config = dict(
    n_layer=12,
    d_model=256,
    d_expert=64,
    d_shared_expert=128,
    router_score='softmax',
    normalize_top_k=True,
    balance_bias=False,
    shared_expert_gate=True,
    init_std_router=0.0397,
    norm='rmsnorm',
    optimizer='soap_variant',
    beta2=0.95,
    batch_tokens=[65536, 131072],
)
Below are experts of layer 6 (counted from 0) of a mixture-of-experts language model. Rows are named router (the router's row for the expert), gate (a neuron's input weights, with its number), up (a neuron's input weights, with its number) and show model dimensions 0-255. Each number is 128 + 24 x the weight over its row's rms, rounded and kept within 0 to 255. Numbers have three digits each.
After each expert's rows: "mostly gets" lists some tokens that are sent to it at least half of the time. This comes from a sample of Wikipedia text that the model never trained on.

# expert 186
router:132126148086134092163142115126149125149134111136128093152149163107151154104086140126157139156119095144126138131141136155105149156140104120090148087096109150083130124115143149094122094088161171138147160110089135096166117119173154158144142171136162082148113164153150097153148111163124119148119170115063140142148147119127166124160119144172122104161100128139136154111090126131140133109127136150171076130096102146117153102175132164107140114116149183101143134166119130148165123105154163135131120105121116154118111103118104107143103115094136117131125122186142127136117113173134146112148137092101179099108125162153156097126106103098102109152146099144121139128110131137101160132102106084146169117113133131173135100153137123098129153156132167159113085114111118130131168120123125
gate0:098114127162148100146154097141129118111123151148175104119131155122182191179112112134150109137151117117118155120159150136138084173134102086106152114109135145149148146106135151168125123106133140145160120160129118129170082120162104126142139163130125097132120109116131141160158131090128087099120142098163117147146152114175140110087103123085112134125132140123126140101142119146130161107114149076157089089151112128183127115132119118114115095105110124092124148144130116097108062081143084156098099088126117145148105112110122115141123129109138113096135171132106131147111086138091134101155124131169146131118082128121172134112138082069090115135135107173078099139114142141145095130125167140135113161111144115141125116148136133138110130119130159089094115149146128152140151163136085
up0:091158102121142164105156117119108097100134119140114150164133095137130103118137125101129103110083108144134156113140135169141108135105153135178116135102138126135116111149115129150131143114115122082131102119141139125142134105112089104156127163158081139134101102118151163107094110136166169097110174170162136152132099149129119127118151121076156160142158122117110102146119099098098165165099104163144142112168110106115134146071161135141143178122116096165156137139110134130139163147099092149150125133163132110111099148152113124132169135129111157134154085145111112156156116162114154140119100139103112148144123083150110161160094162137122134101071145092142121104112123147109134136186169123083151129145107145078097095115135149104165114137095174133167178139147117156130116126132128
mostly gets: "ford", " Jones", "ić", "shire", "ddington", " Liverpool"

# expert 65
router:103102145153158129148157092078131126139132155158150143154154159079140126141098177164162133117151108109107169140131117166119160125152094099105178119115102130146125116135143141096108122112142145159111151111131108134194120100136128132125143157132138105136087165141121125146155124139095095141111138117090132164112167098130128096126116158177103096175084131165122160110106116158162129122069159066152132109111138188123125106142125113126091102142126168121170139128096110117138072102146146154109113108122106133146143122103122101118105094136151129114094128157162153117078109171175150121138127119138176116127121124150145095137111109131101081124127137151104139150115128124100149167096155104115149115105150125126130112176152105110119148123139139110092140112082138146134123136113102
gate0:117116172086129083164143109128126102106128129117126104134125145109137174165111141164181123128142109137155148164148142095106114163120110097116120118104129118106140137102185146117113115138151137180114185137101132134172137150115155131166178146127123089138111146172168117176142121138103091114087130076113136162172117136159146134172126146152097115154129132118152166091132134170143146150149129114177122144120132115174148134165085131122130125117144154138149112143120122141126117067142121122092131123086085116124165110100143158123119087127117104122135125152139144159111107116126156096159120146068140127114127128148134128106099087108133133134134082136130084131089124126101152145126098116174141148091120115134155114147171119093094129131131148147131091113092119153177147164113122
up0:140126117175107139110133126134112111056127161104117128133103107135131094092154121131186134068113146137099134143125109112131148161123165127126148135144114120135109111103128112121138160151101104137122134153133119129161133087094102076090111124083124099137096114137124127141087157127116130083150143122151077120131087149129119132151140151135113151142173112155068101172131071165158128155143097135120179139145159165109125158130158153147151156103118112133120100102096154116119136136127131107147124120150174113111130163151165136091139131166144109125148117103141128119169125103139096154117143135167111101156154131103078177133176128158149118133122122114153127125139182129134077183157158152127096151143136133106141150112152112133134120089128124157147130111173158081131107137126151
mostly gets: " organ", " social", " music", " Animali", " political", " food"

# expert 20
router:117086147142135122125152075116111115151134167134143064152155144118093114162102132136131138148129103119163132178151123126112142173151102126117123087119120181107138111162128155089104101108164141158138197142133131163129120145164132131128186141153156151154115180137171124162137124170100111149095134124103118143140121094124148108151117131149115122148114120152154164138093144112137141125104152149149120159120123133132122129107118161101139102152133193127191144122121109138147134117149170138131098090113094130146158118145123130112107130131136097150100127181166171128132141137139148112154122122079157121102093145156163120118092101119097121119154108131153114127087103079121137156099126146145165126134131125148131107154128106111128169159113159158121168114070132167131172147113115
gate0:151155161116121128144118115109140186122152123117117098112140154109138132133128145121166162130136153056118136114146110113079148083114154136127148140138089174109148159143113145142131151125140125150113122092102125142188137152136083155193135100093111124137060075131095127148138130124154129127101147117135145133117127097173114144113140140098123112157141128144159137159166137143113187077127137104105125150123109133158083127097117115116134097091156135129107133109091060126117124126143184129087121102130105136117127149134145170114126153117127101165148184176108150130126126142101097126108151145101121103111108119132168152084085139138129105143109101150112110122095096126121148148089167162101113136111132120145161126118168116115128123167116132125107120126088155139130166141089127
up0:120162118144095142112127107083118124112154100129154108128126174132153105149149130111169156134109110108125157118143105175113146137108129135132145125126116102127160148124151151153101158110127158139137122072143143148130155105116113124142117093078084146158158109174140169148119115150138126109137141157171140131127112164155141140126140115100094137094160135152108137122141142134125145135135148127133105172133105137156106101094127118133145122115111168154091087088147117087133155113104139082106118122145107106144097178122133129162178084129131150147152114144158155132137172120102103147174157152103122088098158104186119162092110127154114094144142125130132107134111184197107091132082102138111105146142135158122111111094080136164135139138085142095090147159098127129163153114108135
mostly gets: " Animali", " Emil", "itz", "chu", "lyn", "Dur"

# expert 26
router:102137148154139110167143086107149126149115164125153102132120142112148143185135155141166145152148084126107138134140134133118139150159111099137164132103100162113113142088172148126124099126146156143113139103131098100161086152136119179155151159143103130155141168167142125140181078126108108140078166104115124158136147093167161083130108155136114135149136159131149151122116162154150134102104171091128093123130145137151150108142125137116109097130126160135163157133118138136177124114158165154124143102110108153172164136127099154104093105106116110131114132131130118159081099143149132088163147135114155115136097133152129083107133121089111100120182119175088118145113105114096165162114148114159128100094162139135126111122139123112148112160186143116131105095079118125108138121112118
gate0:106111118075165100139107148143162141110094101107140070146124093085120140140153170154163098157118094112142150125109161098137126120148086100145128082131082090116123094183149164119141102143119125188114155122097120120120147161121128139101144159140139075111151123146135097155127141166087138134114153113129099150108125144138100131108148129130144106162155099148144150115092139178132117095105110134157087180136115136139127126124136117058106125095150142146191121116105152155175153101114112146113162136135130118145100096126136132165077105123125139137135152112125161149119153117162132117107112129163122116130123111142112088120137152100137134121131104137092115125160151104150181117133142158151154096182109127099180109132126164102138122135169125157139102115138106147134129128129140
up0:106074124145111155099145110144134153148132111080127156139127129124126144163123117119120121091131085075134138131113109127170073118161142123113120087130148130147119138144114165136152187120124136102145143166132155095125141167125164154138112154140078179147123099149113121164145181116123106124117100126132153148132104126118117164160104110132116142123147152148121134144151149145115109136136136139141108140120135132092070103135070115089096176131121146102097139105165133128100078120104136117111123116121146135141129107146126110122180112182128077102120104120125102175123153150143134161137150139118127109159115121160151131129112121151122143132133099188116092159139108163072098122136139081149125104152135125139098132053133138066114135109134148088137123099108096112142091112140093
mostly gets: " announced", " stated", " decided", " set", " provided", " awarded"

# expert 15
router:081107126126149109134142116101160110163113138177146091137135151124169169147127154184149170157141118151144140138132139140137121142158124087152144098097115128120144106124147142103134116119174142141095140088136057136165127157138131118133149138146160097146135174144133090157153119147107126145101156101106133152123147110114146089138131149149117115149112133139160166141065121123150172103104146115132101143114120153164147078141068098135079111143146172153153151143100115144147130113120148145115106105123063124150134127118088089123109091107162134129125137192140096133127087135128143145146145110124132099137093154151150111145099090122095093103164127173082138152103103123123170139118140125132165133108136123164145090151142146126132138154141121154095154094143131119101148137129127
gate0:099116133126133114152120152147110131131130125173124104141134121095115135075107129121138115116124123085126148166142164091135118102155140077076156141103129161116081153097099134090098100125101138124124148107129107073068133125087190153160142121117113095118098160113142154134139129128122111144110132128137119104129120101110154112159088129108125130144110082136169146130106156153115131112079175139158111126122163149144119097111128142144121089121197132111113131165118116145116085116084102183101080120130093145115150107113165174116138140108146116120171120154192147141104106130125140137152132161092142132078138115111139116144152162113116157138118130160089098163133091159126114127134143099149127121144138121123148093126124136105104132141135126178093122084117126111143113174121094
up0:096123107188143148095097136128132090140143132177081144079135105113143087101149093097109110107104126112162121156129127121152108109158163112131140152147141136155117169102126108098158096115095094101155137112154119103094142072094137108097117082108111136108112138122133144126101161148156177126152135132124094103089109189079081109127113105131154146101126097111085106146138135131086143160114159176159129094162177148136121128163150126133150126076137143117122130118121137141115108152107118131130101164136107102148136122129134108147139122119143154097172114142123111115157143120099115172086107138110156146116133122159133163152142169154129180113087150126117128149106125152118096140091160117138145141167128124098126091118140149137154106152113131147085161160140108109113126155123149
mostly gets: " local", " military", " political", " social", " Russian", " Chinese"

# expert 5
router:137108131160106106148146128105144102119112150106146072166179138124147174118106145155186138142128092088158162157164135159093124108111122102129126110115112168120118125113181147115122111112113134143117156134109117113127073126136163160189115173155136107124154158156151107164169097137077114148117168105100150136136139091154157083138119125133075078142103166130142169128079124174127157105130153108149104147099098110154130100133124154099101075119146157114146129152109129149150119100150172152112090112111100145117141102107098140125117107103103109120111139131162146146116121162142123136157161106086111112125084133154145141135150129109126104138157126152129122164133097133124178135115142104151145123116146121138148135126137112086150141120168141119122117110106127164171146158126114
gate0:091125114111141133146135174092159135117152152135117160182178152098098114112139191125118129111120143184132103126156147174136112124144113107126156096153148167130130135121174116183147149118143119121125114106118110157170160140175130140121135094139124163139134142150145161142129133164115156089090150117089120081107092115162141126153137123134175190105073122095111134090154149117082148117141114142159127153117135144089144100153149143131117154145102118097092138119112128118121138103159123132172100093171106155118110163129166086120114149158119121073170133134134154184168122111111107143124069121115120120133104110121121094158149115124120109134090161134155148138103148142146166129144128118094118129100117106123154156100123138139137107148126141131131162139106140151144113128104147
up0:158146123145120118119135158147161150156144140094141094115140148130184144178184147108096090158105117102100108163108126143120089162143139097144133137148113195141123138157139150104108119116131159154119146088134113112144138100112145165092118161127063136115132137134140147093142139104128113159124102140131156143114096123148143116149142138088149113120081147129120132168110096089134124107153131155156173091145156131160121143160134139149162134127157126116156125084142100129110144136117135136108087125173070145151173142117124134129138124151131104112140111140105124138115125109111143122114160145150159138134147133071120110070139110116098129148078126129158142159119109147149152167129161142087157168140090089154115124120117177076123112115131086081117100091114145090132119124090125
mostly gets: " moved", " seen", "drawn", " running", " attacked", " ordered"

# expert 159
router:109128119146130116178148130122169163131090143137141101151146112126145151135119145172163163132133102137124159154136141141107134139140085108126150094107099143103107122095182153107115107131129129139110150077107086121120056157139140143141158136148154112161132130163138118149175115141107097165093152112141144153132132113158148151125118129131123083153091137158132153125091160154119140091110141078121106153109106141138165111135130151116129099119153199109185132157095120140144103139152156123126125103090124155161135106119105131122114107099107116155113148159145160168097111126167145087166140090135134104122102134166125097102093110112102118180093148171105116129129102127115146182108141111148145134110123111159121118157161138130132139127154159150115136119073126158148177152118106
gate0:086125164137151112138106105136141133146147138145165101118147139078109141146095174153126132126129098126133144132130126148135154167163124108164123121095111118119133127179123158086087100121140142198110162147111129123156148166162125165133168157193148138160134122144099127139137154136108109130091115098100154142160123134134160131170118128150134139126137135138116164078092055141147106114103147123148107156105146151153162100153113163113069114125151142120114142143083138110150114083120141159067097104084073136141122125091107121103096098128125116095118136136109121113127144151104144122107156094085136140138089136128139101134093144117087101152155114146145110162134121107130153094136108140131145085139112150153193116135111122156125162138160112135134124116150114129144107113147108
up0:093135139136117161114077097140149174113110154137135179106116107114095157096124121167107096142149130144164131111112119134152139149113152110154150126171088140068083122091120182174125146145124114147140111114125191141108126128114105089084113130159090126123158124146115121090079113168089143104100114088132130122120103116132099113101147116122127126120137114148148118123158130155105106122147096122126138139154102127153142145107115137132125162146163084135139090105116162109133153152151161121148147134128084157110131123085099121138121125156119119097103133151136148121134200116089117130099128122121105171148120116097138118172120162166118128087091130115116153148126182107165120112153141162120144125173079153143142142092155156155125154075124114149165112133145140120135143108136168
mostly gets: " used", " began", " worked", " did", " announced", " published"

# expert 45
router:103118138155117109145141111095139108148136161129185116138139189093159153118102110167157133149147120132127138182160116140131167163152116083100143132078117171108163124070133133114110131105160139146147170128112132135163130140163139146127126167130151126139104152162133127132146094160129132138135137108128142127156152106125142106097157157158112093141124130139143161097086141148167148109084161106149130112087134175142119080153108125112111107124128193112156082147108110139137130132133150135121138108081077131141158100113109142084106126125121151120130116159117132141131088171139112099114161105085155089097132161121129138122138097075114115130145115185095114137097109092099146137117070099153137123099159106132141097131145105131106145115125117160099128122091119151137123153151118
gate0:174095166125124133123144096137118171127148165130155124122147090148108134112104117108130100161129145122145108123167110135127101132117134162128155125087102119136172080124112113106163143083111153155121135088147109158112147126124133164177150137129122118156111174169128141184137086137156120164102170115139105188119119088126139102092139133161112072152117125160153142082097138112120134127122124117101115157142133110151152163098111108100088091101132141129143136107135088146148151127116135152128169101124103123143125166148166137127113126149121160208105130121136130133130085115167114096127133136152098128110120145156122136073119115143113137158145100141103139140092076149155144110139130106118107096139108096129109090143167119128151091117120131121148110128115123193178103113127162
up0:122130125146115167103114118081105157122038126113129142149179108157084129172125130101111089103094155141167126115156138130149089153099109120117133131129130137127116123078137128090138146144136086080131136151161113102149127160127089157156104138144141107130124151188150155135109133097142120121165127132164123165147153083094128141123144123139095138139116147083149110099108149137165131128087143119113138145127113103091095120112085122118129173083115154126134135148141137117116151105093081125108128119139151107167107161162109152133108133157114153118127140114114148113137143133127156128085129129121138140129142134149134138116120165101092169133141101178121136161102119145160092117150146181151092149145091145123081171161139100154139111117080082131134142111121114157171131157149147
mostly gets: " Christ", " Mel", " Hell", " Anna", " GER", " Bel"